{
  "n_layer": 12,
  "d_model": 256,
  "n_experts": 24,
  "experts_per_token": 2,
  "d_expert": 192,
  "d_shared_expert": 0,
  "activation": "swiglu",
  "moe_layers": [0, 1, 2, 3, 4, 5, 6, 7, 8, 9, 10, 11],
  "router_score": "sigmoid",
  "normalize_top_k": true,
  "routed_scale": 1.0,
  "balance_loss": 0.000134,
  "balance_bias": true,
  "router_logit_norm": 2.0,
  "init_std_router": 0.0166,
  "lr_router": 0.000727,
  "n_head": 8,
  "n_kv_head": 2,
  "head_dim": 32,
  "vocab_size": 16384,
  "norm": "rmsnorm",
  "norm_place": "pre",
  "norm_eps": 1e-05,
  "positions": "rope",
  "rope_base": 10000.0,
  "rope_fraction": 1.0,
  "qk_norm": false,
  "attn_scale": 0.177,
  "tie_embeddings": true,
  "parallel_block": false,
  "init": "normal",
  "init_std_qkv": 0.0258,
  "init_std_o": 0.0,
  "init_std_up": 0.0258,
  "init_std_down": 0.0,
  "optimizer": "adamw",
  "lr": 0.00151,
  "beta1": 0.95,
  "beta2": 0.98,
  "weight_decay": 0.13,
  "lr_head": 0.00684,
  "grad_clip": 0.5,
  "warmup_steps": 229,
  "schedule": "wsd",
  "decay_fraction": 0.932,
  "decay_shape": "sqrt",
  "final_lr_fraction": 0.05,
  "batch_tokens": 32768,
  "seq_len": 256,
  "doc_mask": true,
  "train_tokens": 268500000,
  "steps": 8194,
  "dataset": "wikipedia_en"
}
Below are experts of layer 2 (counted from 0) of a mixture-of-experts language model. Rows are named gate (a neuron's input weights, with its number), up (a neuron's input weights, with its number), down (a neuron's output weights, with its number) and show model dimensions 0-255. Each number is 500 + 50 x the weight over its row's rms, rounded and kept within 0 to 999. Numbers have three digits each.
Before each expert's rows: "comes after" lists some tokens at least twice as common just before its tokens as in all text; "raises" lists some tokens whose logits its average output raises strongly, later layers aside. This comes from a sample of Wikipedia text that the model never trained on. Tokens count by the router's weight.

# expert 12
comes after: "'", "\n", "(", "–", "In ", "0"
raises: "\n\n", "0 ", "5 ", "3 ", "2 ", "5"
gate0:480525512507381493510500469492560512488523643523509493463529536478541589442373560446521501484553577528495508569568525497446591599483580478432479506520463534470509438518494469449540536421512530454569562519500488570581510501553445537445551423563557452563495445509537472481487454468418534483447518595497506470403457464532544549452445496488525512477477490584546595497443440466482484451486475538433584463542469554505430506537506530457440506393524500416617541499386515435499570550551512513436458498501426543446470501440483462590498551460521523554485521526459469472558485505478523499381490498516459481461487521623491517508452511425661465507403489453517550556500586480462525499489442503407522524510360430522461596488527490486450419429536561420589482597453500464461488563469495
up0:500574509480491534503498480448628509495591497525476459517465532588571537513523509495519481504426448516527418462446502469469573582505457537487463463535548430566484487516556514469576507526543471473441531519484544524435425462519507516612502461455433620501476504473533431402471485521476482469503534581486492360547460396569582487499500525483496430568521436497442424527550494526419471452555552514555504500563471496475472500517531486502453464489501534547469607532552505610520457486459606499540506444429394451529496477426435470460488522507481476495497490507474437606481481567474567427479452513448501470484592517443482447493495487622587542523469456561589579618536572655438492482580563487542533475511505531443399413463485570433466505489535416438380502536433510440431507554551520
down0:464506511476501511362484556469572499512425481516513553483479424506455496470486504519604512527464399512495478606580409469511543519517533501496494453540577476452475476649505527471553571568425553508491491561412461480490510397451470553549463523529340468469461520484444576483526397506549451495480463544400481480521434426427424463442547403530532352567548453512534459557558475585526570544475521520468509519552523589511446528453546541487552482585415466436522477436451468519509536483522541478516535600476506429505538539545435490463498439551558466443525573520515512574468524582524475504492416492444440470414477533536409463415430527493459566473552631566498457493572460533473558454538497476556484464532577463532529528479508426429533488497512523564453430461533461511595482498451504

# expert 22
comes after: "the ", ". ", "The ", "a ", "in ", "("
raises: "(", "and ", "of ", "in ", "| ", "|"
gate0:422537525626511464454456527552518539413526414445427488486480450566465549558428493448592510509508570483570478557520633437521446476542532451471487552562587490452489540461460501511528480483568652537380525527425522547523427585488511530498438524551598524510488502453530526467467530452519511567503476500463523458530557534594517503466452502563450501572490515542472490465529422534478545502489562414543551485550493503514579470445487554460499520491521574474546444538549498468555545463514401480599462555476481437483524481512422574551380501495420468544430451500509577466453543382495445517522581568541563565567559532453587429503558590493471495444499471505452475405452623510494497485460511466424463502413517471589476462441508571469486493452432522471528445474409418502454507550473593
up0:497500440486425444570499514550549525408534518471477516440478603467531487519487517527466428507475390442507529475486453571451535567491551587581492527577543479496545463535576554492484595441535422493517448488502491404539442456408465430459533559407533457487550474486484499480454467570551517526509449467427500423623545472527523432501352516547550582505497511489459509502427571461499462548497490502455447489548506542501492544552508535522439522538605449438516479544435476384526579391496496467505470478541496432549514480465502523532466523551497511507459542517572565534601520510579604478442550503422545590449617496564392514485444510516519554563558495502542456446467500526582461430518503490549555463458600509524487590463437531449548474572526544527513509462530406497462383373572431
down0:559485435467518455549380547493470459508499456511464505438469603553551462536635434570525447487484444499390582561446492483418494543406426542461453513588525503475424638438533479515425494497512533516472509493556676513493400437398463462491469605405425430486642483486499486521603499506457501475494530483525507516492504558507473445489456549450529573561495536527503456399492391444529524558453536513545559467545507477485465537481496454462478515516536475551475441488401488525437468513510504507521429493461493432550488517419527425467440458489426500556609463554504494514543512501532530475482456520608504473560504551556559538484526387593477546552502469517541569524569446484486532518510594484486439499490589508517496494494484505433450463467492545449498441631485506503448438529440434

# expert 4
comes after: "| ", ".", "–", "201", "200", "202"
raises: "and ", "| ", "(", "in ", "|", "or "
gate0:502597575465500618532479530567469448529564476425473530505497454522587526580515565520526491447535523542507498473488412531460568511402469435488530506539499504508640532476506504437533485447516448510500461505528532464557547506507477508475590457608428463539456503481437479427483506466523564543570490526517533405545489448526479604415456525479486517551431539552665423613458502506621549526534516561469407489510488444542529506515530572597472530495543522478534529506519432506577416394498553534545544510451481507479476446474483463433514551583534604561592549465531494541491509501467507437371523527440524667457422532457531515523416528513477469434538469571466447577457483416576581457514510471446423467493497518486484508441534515492519447530504613510424519541465454556539479496440498
up0:449456479502492416465505482460513497402521416573538491488494441501492497515535418469487497462481515484552456483577468514448513503514480520510478426460557461494528519556572519559489498520502499496473500517589499544470549450453517526495557534495620621486539518478441555549480482536503642391478495441513451620469420501494481547472580470473430573535448475463453502397450504421458493511551481528602645523510520478495427488515427521479499504600641504632459461519537557573425467531520501400501529553502475481507549472423511562474520456558472532473554580498451521481472500522485485546535499428489456525529473498482506456533528535441398557352477551426453467539574521536501435466464513434516513451509452572485535436483337568557468527438557380572456574534455445436469528485566439
down0:455417525491503542411479510467438594535449556509538568575602545524526493488490476518466531447478484522468523442371552530567410404609555474499435546500533513548435449531431459517484489465534593498468596466516499436484576503475551485550536538492650524503568491506555532547510526427571508527556490456551579496526456549451523490575507462529539434432479510424550626448530495450454491429518444464528568522546500505414556469553518451453489523488517476483518519435419607463332489425554435493501425509494504446459402449466581520514504467495477473486459478452504581536482443420530580473507622418537511462528498547507411440521525499553579575525522547559548484502559598466486487532524482511496519438498465530503463512489514428407555475536506389417531518548517573472413488553543510

# expert 18
comes after: "| ", "201", "–", "200", "202", ":"
raises: "and ", "of ", "(", "in ", "to ", "or "
gate0:496443527428510458487474516465448539453582520448589511483444448420510472535536530588539434412483425537490496405468520542544436439466456582514392548484489563489502457550511526484540511459494444492451527506599495550486549460467508544476462494430490462598471477526415409488422509539563551509527448470483481457476453523463528573534408513597415466383429621545443454472456491538538466570556507431478506496551550490465393574492497510508577486530525467558552548592520504526393472520509478439430603469463475558527466566437497427563600520483466606520571474484587519450510472497472550518492447523476482469442466481523493529533491359522476442511545574510485497525602571451478506555412492485624443460469466538495416505480450471417509370493441456560542432541470528438532434508515487
up0:601514438560551495535455570558526478557457473590477413542542536507528479509498444491505524492620550424501471521381460484410565511575537477463594435558413479544575535475537534479479436556543536517500537558388478455474484475467444563497487548562408599439568464471556568449547539553484560453483509473419616514589518485574479519546581443435561474531540456533452473540552577442368513451499552516516530537499514496538534474538479492566499557491493441392489491438475533439481490559539574557507490550595426499471576475539561490441474573508454442511425585580439461481564535450505459500478482516435520490523447497468456415464523567500480539464474481414559511649471434501500523516519551485467542549540562440438596472445500490550525582538563526478423514445505482590453540524474507
down0:581588531556552522405529511566524559505523483552428534474516582524531520523481508464436477506503604456546404548507490427411506605512501423560579477436484453517478534502538469491473502496542464505497552434422450449507514536440508477551469489522530492409573491441494535541592587459362500524524466544463567530426517472546424434482536527501548432538545291488423449496488550459399368420433484566510533552428441555484454480470516515555499504481496537546460504429461549486437465629530549449554580474549514429524524461573425522433534454534477502491508492502467437568499527518485464475451556467490503543597542415495474505484509531460491528472413468508560617441440520557566520489540509541439474570474465435480564474524565447553536598432554498489518496417435534526552516477475517

# expert 14
comes after: "|", ".", ")", "==", "=", "==="
raises: "and ", "| ", "(", "==", "in ", "H"
gate0:445466508426449475501554527530503457550475516464489526459503488453488493448513501389473490580550505502495522414532342492454513535513490535402536556564501566543469557533471602422505458542523551513564512469452499381432565484425492543489486515524531577576448408506515569576532476515473524531577534518554468580400492482549482481446471546513489516550458452518494406581486516414538512442525407569515530548440507513495542476518483497448472517523520518484453636498464559507502498497500533557488447380410512526435521451467494391438541459478524573549438438533500535611565491478527494506493514458527537545602446553527411430418496522446510527528465445492505424510468518565421524595426528398430548601607433505519554532538581466532572540579581497424541575553556510508542417527505464
up0:510565499395416514517522493525523436431508566497444489475446498477544346480478428467547496533511507487494467487527482414564441422488467489556509516528512438455546604479403405524374535529532421533579447495528488449555582540560530465525525550510525417520510486488546524473577439524517407547527564470460426559380442579495578419426444500445437422549466440520472482491460547466577481436465487507489526517506547359577552567483520466453377481551475496569396559522409413474460542466503448532477476442452512563515478526498443513480571460525474494515472433583514542559509548521509489503574409590499517510577439534429497482471493500492451612505508478486457426485503558549473442490487598487462475544547474521577551469493436573517555520542525458502572599536569510539481516510572442
down0:502487483491425533565452554525544484525469464480454538429475595408483477417502519573491591449645439477414488505477425568532510531623447460489518481517452617426574488517569544440570520537464486560429442567575581516495528558469446495515480492520567502519508499514531617551434487433480481472524502520524426477496456487435548457485554500649438530470454460554505440514489516384536457439477466520468450462601525508526559481478524474510412505567495512479442521423472601517432455473588477548542500479420469540527478515499489442452568495528507568518448476495464541564513466510408578560501511563495529492481380539439482504406529496512509474442483517414522520552479521552406448505491609416451479463522524545452595493510538517567655547550534491515522549518537494571504460537548389

# expert 11
comes after: "of ", "in ", ". ", "to ", "at ", "for "
raises: ". ", "-", ", ", "n", ".", "'"
gate0:433479532592538492559517487487417479468439537521415581486500494457368470458474490469492498477443528480485572556532588469534435432421453523446426528525511457442491495472492568501440473572487514412500485545520521512436559585576561397588465404618547529563475474514467477489520545379585469603558584469431511491501458537460534539421517541431513361518449434524480446485553425471492435485529520553552536522479556535486456486524498451523537469525558560436511534507514673473473494509455581603509478378594552497532530526462507462474399494524558518520491537479518559424564523551540447453547505467473528456470505520563505518509518450504481481440598451583439478559534565544534491539438420479410488543552491425497571458487453515551495478527511390491454483488409480550493507477577509
up0:477571485557501480517633439448421442431436569532464550476544509499472487575568519561507515505410423474505546599524509510545471503458493500501382503582525553500454522450545604528430516513554536488519396554477516520548526585485486490534506475450537542512534501480435498543483499444490560601515561415467408551462530586474539519550494411519526410561426451508520486463535449437587459506492534609524434521409567585405499502516456516526517514529550574509503484594504567451479562461488551478511431476549433567453519623440505528509493553407590488437474537538520511410570470607428445500559561472461466448497574502425439473433574582462519530511582399542398429501492521496547470508483584562394510503485431520494546439557463440508462514461442461467519514555487508550508474515475511
down0:461436501609554524520527512579479483497529530482530529447527553459555497547489539461507461509585527544502521447407564515404459588469543473544465525543512518532597513594467542526426562551470397501500426523421465493440581440550530439550470487498467461500520439464507424482480570457419561627454511432576564550588407473525469487522406494436443422452525488454501498486475471497489599396462458508509461473487511491490510546529458437499512527555556546493520534546466544498479533494537477524452434481472697590513528625473452437450451480535525418613569546386485575491595485571424462409473475505470527470436579540539439421457459482472544477492512488514491424579550601525526532529570466469454495473528478496561570527452471470466475512484494579446454516553500522510479520541490395

# expert 9
comes after: "\n", " ", "0 ", ") ", "1 ", "2 "
raises: "and ", "in ", ", ", ". ", ".", "on "
gate0:454584505490410544515521481579476498523468575420549436469619527512440497549553535599497491498535479468474510573546517383558476448469498424490553580430473401467526544537507507539525499546507497471486527590529567441510544530504582501497535428481573512437485443510499460465532394558551519469493572475440474467422491562454507522556402495526403415453541423526494506524498488540561534524590478465482472514512477530402485479508464524559581474505542510486504462512572428555546440462403526453524484469512540520513474482508476412480502466412552572512492542625491524582575512505506459576549567469498539454494642511484477460564517380501544454425524446633516456509462470450526535535447655504460553537557500480423459440477500486512490484598520393566495580496473531477562511529395417
up0:422517497595447521526481487583501497486433527466421540448515576483531514551495484504528581483530437514450627536437540449526383485564544516432506514486543453411532529517543503448504549563496461564491395585594559499538555512509525577566488501550481558510512433452452605517468424509497479580462567488502502510504460472475476501611385542470468424428514455463497526536457512462529585469490455435510512479567535476464439452477533505520474501396505511475559496517521461483406417497555589508502537457627492537476446498490560554480513411473514483548499509588468394476485532540588444539573498583469559526516489530501484457473527425488439486445555433528595444512483461511522422509481598602498470539489563394507552482431408483503515548532583490607516551413554596541420461577431443
down0:473457542531438405530493545536514459471439553505461503485476573534565560504495511507562523552492474447528525473552529484545448539568498568488537436493509553495491533502422539520576523586498500559538464556576477433554599497559476498519437484403377468523484468526496646532395488498505472506529434507465449602529509488479526541603378568387531489493591463462496468581587510439541588510459464476495505544485497516441470487560462485526563430520469417528449520566518482471457469466483550525502591478486415567488529498512432555494528517522391488496442493616420423480550601494548524493438476549468547523535575439489525505485634432460433423437495364599529430518575453529474526563551526502450510545580445495515610456520524508528534553509544489589453508458517509502558459559411496

# expert 10
comes after: "| ", "'", "as ", "is ", "with ", "by "
raises: "and ", "(", "S", "| ", "T", "P"
gate0:543500505525622542534425451374542465491464515499562531470510466494498547484581580558487461418469562522555506466543476523468514496427528525576463500423522409446475424571529515492426422459551436579468454454431497534535401487526493467576614470474513468490464481569417564462521501550529588484505486377487458539634530531445552475447492509393480534481527526479494558506521485445502482362602561544423462531486542523486527458540536557405453536523524539484426539510382535548464547485509514522435459552491545473588529516473475493467583476475539462454489565476440582532425481517472538526578517538502609483573477512443479447503494397494475495534513547429458520497545427553480525521384452531507545450582486455495476498531468598527548489501500512527519480502441490530398527487630642
up0:373533475567551502484509565474525611460548542549531537488464478549491421555541516470513535532572464533558527501411461511530507445554430476393470613520561511595427426384483518443539539500511523392474498490501467475449518530506551523547400551592483504483470530490548443523487444403532598482499467555561492565443479484504482546484522453556453499390512395411492477505552550610408427581438450510506558492451419452497397463468353410554484488528449403522447476454537466473515493504508499466591528534564389498546468520447539528544514551480494565490459513558496460491541526467557605550509456504493532554423442516505593534521557564500498567498514549484503563393478475514440409453532537562572524481551499528490519440494480400469530541532461488538481472467589480517515497458424529
down0:457560474463515471447488511410483557510481466496465445483496555541463466514519518479511536466469449494450479470511479399522558585479532517559469457542511567625336495503458588520510505510388523515445479402441539489448388475481586430535549492493420555560541586543614461431568431443489445609512473546506426481451520480497535493448493520568513428451401528495494527587510390537504576580495547443492461563508527522503519440490524416403545499523521493580624494534544540521522422505472504557564484438460588402436479516523538530525539557554522502562466590538480450565492498499438478520473450501490483497516546507524498527482571519520476523522483522501491466436452586512462538505471469521528604518521441570403555508439473375552583544495418395433538508497481448445517601446462572

# expert 23
comes after: "of ", ", ", "in ", ". ", "to ", "at "
raises: "the ", "a ", "in ", "(", "an ", ", "
gate0:525466514458463554480472497457493430450484460501426505359524540553534451534504481508520507467551492577503495480451443545468502605398432473517532545559472417429537584518420518516468509569521441450478552549575493519505567418483466478491501562536489517463490558442515431543397505411597549441519521511615491461441393596515426544511576611503504592405548467503525468493525464538507514511454501465458555532530526424504376490516476527391542470504489456542458444546432417427477502546528567515529507504454515521480539566504517541417467434532446570482485525507477505454458552492507506448608469539493413414578479610435504406514414524460378509528495515583463502542371491514393437524554449538457501448570511471424445472440467529454490564439538443530502457499508519500471500570572516
up0:522498391491534588512464572395545493447517534528551494510563463421547526439564406452470520559477502539581505535492518451452605440478448541561435413484483433491434498513565533541489461552478519402490505487496478477481537506494440590480509494515460421513548515396483513468486563529508491513457564379455538515565423487570467561469510490537450608516404462494482438528554528510504444546505434445451447578441472516493459487532363554571462474518488435469512559578423494510454521564494528543599482548471541461420517459433552424409487439414419608463516583543506518571547413484516503472576413560595483462541502467445505422439512532478439457521532514483516502369447531404474458457509568441583533468494442567449490528480469500549453532454467486622504523511507550507488463483419528
down0:484485537473506558584499551588440450552472545480397462510478511623463466516452636477457593551495572464432486469527523491558441497523468464486522623456495580402471503450407416449521499490506476580473543487423481530563457500451412507419547475478572476530527477548419512407545522484554459553570489485496477526473472524468510429578495487540556484491515528557553497469502528428565567469569495561474488467457484537465460454491540497550529450468419585447508399556533487583536468447537507565480465586441406433517512553481495463571517501495426512425459578448497430475455483485456576463513557497409482545504532536493530550575329549513421469542457478579450546525520394539588520554474452551561485518495461487507376571530531572543511550452525485480438478441547525508406577515523552

# expert 13
comes after: "|", ")", "==", "===", ";", "== "
raises: "- ", "= ", ", ", ".", ". ", "Studio "
gate0:500517494473502482526477466476462554369451487457518464582574457522540553580486514476524482614518533497529476528493412534490509505521541471616432527492475507503555514498524462455551502550589401449571502537474531507484507551508447575551465499489508501509453401476501554540536431571420575499468477482430452513565520507596549495443562617507407529505564510424478528573525489496589470490470478554462504567557408496483492465503554379560585563536553505538508512466549500531473569491422538452443538448428503441452534423484571479550470556553421540527482452513545510497488472619537469444492418454443436470429485615416487414482473540435465531448458523309652563509521519482470535537494494445499580550495478543517447529519459485483551528534504541451482427570594498422559450480500441
up0:480552506452487531473579469416537515488546511534516465525380450533573525577487449515502446516508447528518517599469491516573441492479446498532496538522494458516593584526444457558486614452531464511518480518483541414491488551562504521400488475415541546501527522543585492512497606517470554502431513523549508455602655469457557502476423515559491510548481536543579513446509472446469522514427493538643575499553485503468546424508492509543491560484515501487478570587427461427525450435516487456388580526541425465471442457579460530428569474512390492436451514439480561577554554453517528548435409450430590535505517438451461548518507513413578556550523522506454450600543513563492397408477458496437525488505517426476508551495437542520568477509551439511549375503541551457441538484425509
down0:461506551520468484476465450542520534426527465535527474445510413464440584503489433430489464509588516537505539537594527438449529471553488446477506440506550527565418519534458439536468542555424495514535515456539447605477476350567504544474568490556433471556413570483496566464465514587540463647463529526451551537528418508447457452461499449570530509504484505557443437501619542522450542437506474498513517495476463493476473468499499453483496531539543541509604474408518332520464528537451532549443426500541522569496507459543484524596410507473498509587565475482497555462551525458519523546529546417458467524437482511502480513521503618467483513424437459457539550418507527493531449542499532463373431483391530453547392546454450419532549569455491469422359498418489421500537555514511499